{
  "n_layer": 11,
  "d_model": 224,
  "n_experts": 64,
  "activation": "squared_relu",
  "moe_layers": [1, 2, 3, 4, 5, 6, 7, 8, 9, 10],
  "router_score": "softmax",
  "balance_loss": 0.0162,
  "init_std_router": 0.0131,
  "lr_router": 0.00135,
  "optimizer": "soap_variant",
  "seq_len": 512,
  "train_tokens": 280900000,
  "steps": 8573
}
Below are experts of layer 7 (counted from 0) of a mixture-of-experts language model. Rows are named router (the router's row for the expert), up (a neuron's input weights, with its number), down (a neuron's output weights, with its number) and show model dimensions 112-167. Each number is 128 + 32 x the weight over its row's rms, rounded and kept within 0 to 255. Numbers have three digits each.
Before each expert's rows: "mostly gets" lists some tokens that are sent to it at least half of the time. This comes from a sample of Wikipedia text that the model never trained on.

# expert 24
mostly gets: " You", " you", "!", " McC", " Jr", " j"
router:121172158164144152172144174155135077111106084090096131149103078091128127108059165091141108102095147103140154110118130146139126124144132128069129095087135137127170124109
up0:099136175134147126071133062131144151149095096168069149153154063145123133145157156104143111113148112135166142116143106149160088120113167185151118112100198098162130099169
down0:116145163111108122109097132132163075183134115086075108151148089171118168130158125117146150097137171064128146142178075147129178114072129139137139068137107129096103102081
up1:115089111125122122099054120124150151112121086112127151121089092122094175164119127148096071081088145175176108156153179133110114079193121128175146109102130125153140164133
down1:149154151134079105097117103099079152104096128085094138148150095141141135104100167157134154142132129144091132187187141101108131099158115117139116168117210101153138164145
up2:083134033053099116182118112120133188153122173146106140087075106101174152074158116128168162088135123116111174128116096156090065112163140087192164088153120189145150114109
down2:109129188100127117158114146105134140083081109107096095084144133147082089092097097121121156135155116133120127124143169164125068171138185115121057119077104088155120100104
up3:140114138170113125130083113125126081055133174124134076135077096070117162119122097172126195066131079170130082070170136134129114130194104097150176086098150192105060103187
down3:166167147113182122150104088170134117144131073080170150178116127189129105135119092147121154115119154180150097131129119152072161166149142172146121136200096112120108130131
up4:150138128227140157130167122160107118120086128156130171093137164167128152162150128168110148108108068126078148148176075106109078145164135086141123111134148170155162148081
down4:198169076070096091165130114163108118113182146112092098153124171115129158116213098124149173078130101134083090143102089075170176118176162125063139114169156164147129109133
up5:084154157110155162105121091170149110101099095138093125153082114101107136171102150114151180085155137147105196143129229123072130130146111108091121138157131171136088075142
down5:153168119117073173106075072091160122094147123131156151086138135153148118153148150147174117130080138128104184122184229135140110120117128161156136117140143118131121117100
up6:125183108175055144119065116151097135140198126084112070124106138127070098086137118165164151070098194157160093120162143137220188095143125129095118131126070108097126180096
down6:103122214087117107100152173073110085143154117152147091100124142138143114156182126108124144095099101069136099125118152108121093178137102104174103171121090119171102131145
up7:134061117117116079175129137120113076097125101164123093163086096105136180155168166093159198151171126152075139171101086094111179094131087154139132120137149159110163146160
down7:137128086143104103104059141156128040075130121109159129162107140103156113125133166117129114130144111102161113111143056165131149113158117086069148169127162094157147148065
up8:113178154141155142118168116143156177073093050158189127133135142097146147071105126115164119129057208115138091159124151106084177089166132099110161161186130204166131178100
down8:126137108173117163105134114148128105121134106119193158130075150043156139170173119121121093193126153130141163083165148114132072128122149077141056109145092134097089172129
up9:106077164109090118140132115144127136114116063069185127175190105106083108095144097123105112110092146167124134113144164125110130095137173126121149052110103061087138142122
down9:110164143144133091154152143103155052084136127123139151106130140144117161170134108102081148134142151134107136116139084201107155129154148141125122160178114141073146115148
up10:169177135187094166124130112107087146137078132156148065111126095155123109107184140073150147180190140173174118151084144128147131160148107110092114096185178133151165135122
down10:138096045104143126139185097074117113130169130144097121082110141131140160081171136149110129105166126122084168098121093181120131166128146112105161174155147156069126128114
up11:157134143129166133124102114138138193099109110086113119129105165139153119164170140121061133194155078134123117193078188096144135115155161134113139125113152166172152142088
down11:115074146121102155107135197043091138139081124144139152081119171133143126065135083159112032184128147121131179118122077125115140134162130098127145110117207165126111164153
up12:187108085165108126119109116135138140189136079106151169178152097085112136147112126162159103131112139127109162066119170127161222131092103069168200067133145195167122080135
down12:124117086196125124171190119180119124105103080175160118158217115120155149142048110099102168136141157180183080072108181123119132181076137083167169135147067088170093120150
up13:095110095134091181110133130107131080139142173145117137083165106085114114139120125079143108161135163178113169152101148138147153100096111135114112118171118112143113100181
down13:148137162158077107102158204188130089163093093088066161126119118101118101100060087128060111117103052115162132142178138146137110197117124094113136092153087119182158133111
up14:163125168132097094134095127107127142106077186173140128141147163145112139167104119108072125163114119136118155126135112153139110153132130127065085135130166097115139095093
down14:089165093159143105177121145126151113164139163096133119119131093127133131092098148109122153119143129126149123145140104144123154110066183103093094125141112118178108132180
up15:127113100132096132104133157150091154099116125120154097172190166115136177108133155146120068082143210110127112114142153084095120136118153154120087054175116104111089153081
down15:109161130097159124073176129118087145177124159171082134127120138118115152180068138090163145146106139094092152138129137052125114125151096132183153140153151116140163158099
up16:114132132078084112147143107104097169097112161106141112144139125146155041199103167105094098112115159085095181078129128080100038133142137102170148115109124183089148121104
down16:188115142163155097136140095136126101146098169091097110130151108140118154169133091032114158165171150084094117174109112152119103118090093173206125131126170147168120132136
up17:096155136079156175179109101128118061117075201152099163190104088124129157117165125120095143125126101134139099128143092138121142174088152167120139189145133128115091095163
down17:135169182132173124163109128153116114147167171160153126119128106119085075093086165097137098127081137168186090143184125144150122136079122164114169113108138138086138138195
up18:119138133105133193172084101122140198093105087135119097116132117145036147128186166144154095171111112181122138080098061153061168140187140196172156139087139122136157169179
down18:150094117139117103160148092158142087127111153058115088073115101154106120137195087147089070135089132151191097065138082150154144097088132086104122133103141110148097108111
up19:067107105165159188170135112145086093144148163106114115117058159078115150106125155153051068162170112121103214143169133122130106112134133096106111101117176079186064147127
down19:127126184118184099191119137084130106127115172124135124148121109149109159115209118127162125181076139175096182093098095124061114154127137173161141137132091110153149113117
up20:156121169171122165135159106146154116140126143145116108154109144107082182085177085169114144103161126099186166115100147131098080133110098088095143131103140168094108150128
down20:107077154122173117135146127186107103113090175113127147150133138178120075151167147168058115102192150093131110054106142162111135133103162137181193075166196134113128137151
up21:113143102166134113154109160164133138115111129098225123096166103111129159097125143126059156138117157140124166121172137108114082092133158071116196159082092138176161178150
down21:159167091091146154157132115130134174176146105161098113154157189123099109172130118110158176142134140128168139161140128078126127095135155123075132113149188109129105082129
up22:145139100112153110100133108114142110163076186134159155175151136118110142155087174226134146123127127092120183142166107143132089206103141086083138091141136139156174118102
down22:102113078174119218092116178129120184093077167116132123139108171165178130126192175145160127145113135141109182139124117109152130123122128136170110146114131137150171113065
up23:126093136104125123091102115062137136132155109167126142098100127138114153163178163151122082163151142102091176139122127133151123094172143135118172066155118165121123179139
down23:115065114113156130101130121167139150200144144151104111075150163132135120135168162103117058181102089104196093110195143111140100078138173201086153139094143114149176121134
up24:121097140096071116123182105090181141157113136174075127126091154179140121079117119090093122089095093137172043128150171116128062099158124099152149145184157107103133151186
down24:136117112102144089156129138116112138098116140127125150152115108150146090063170163075083099125112137165142138135122182086132126160192079134178209137073094099168174086096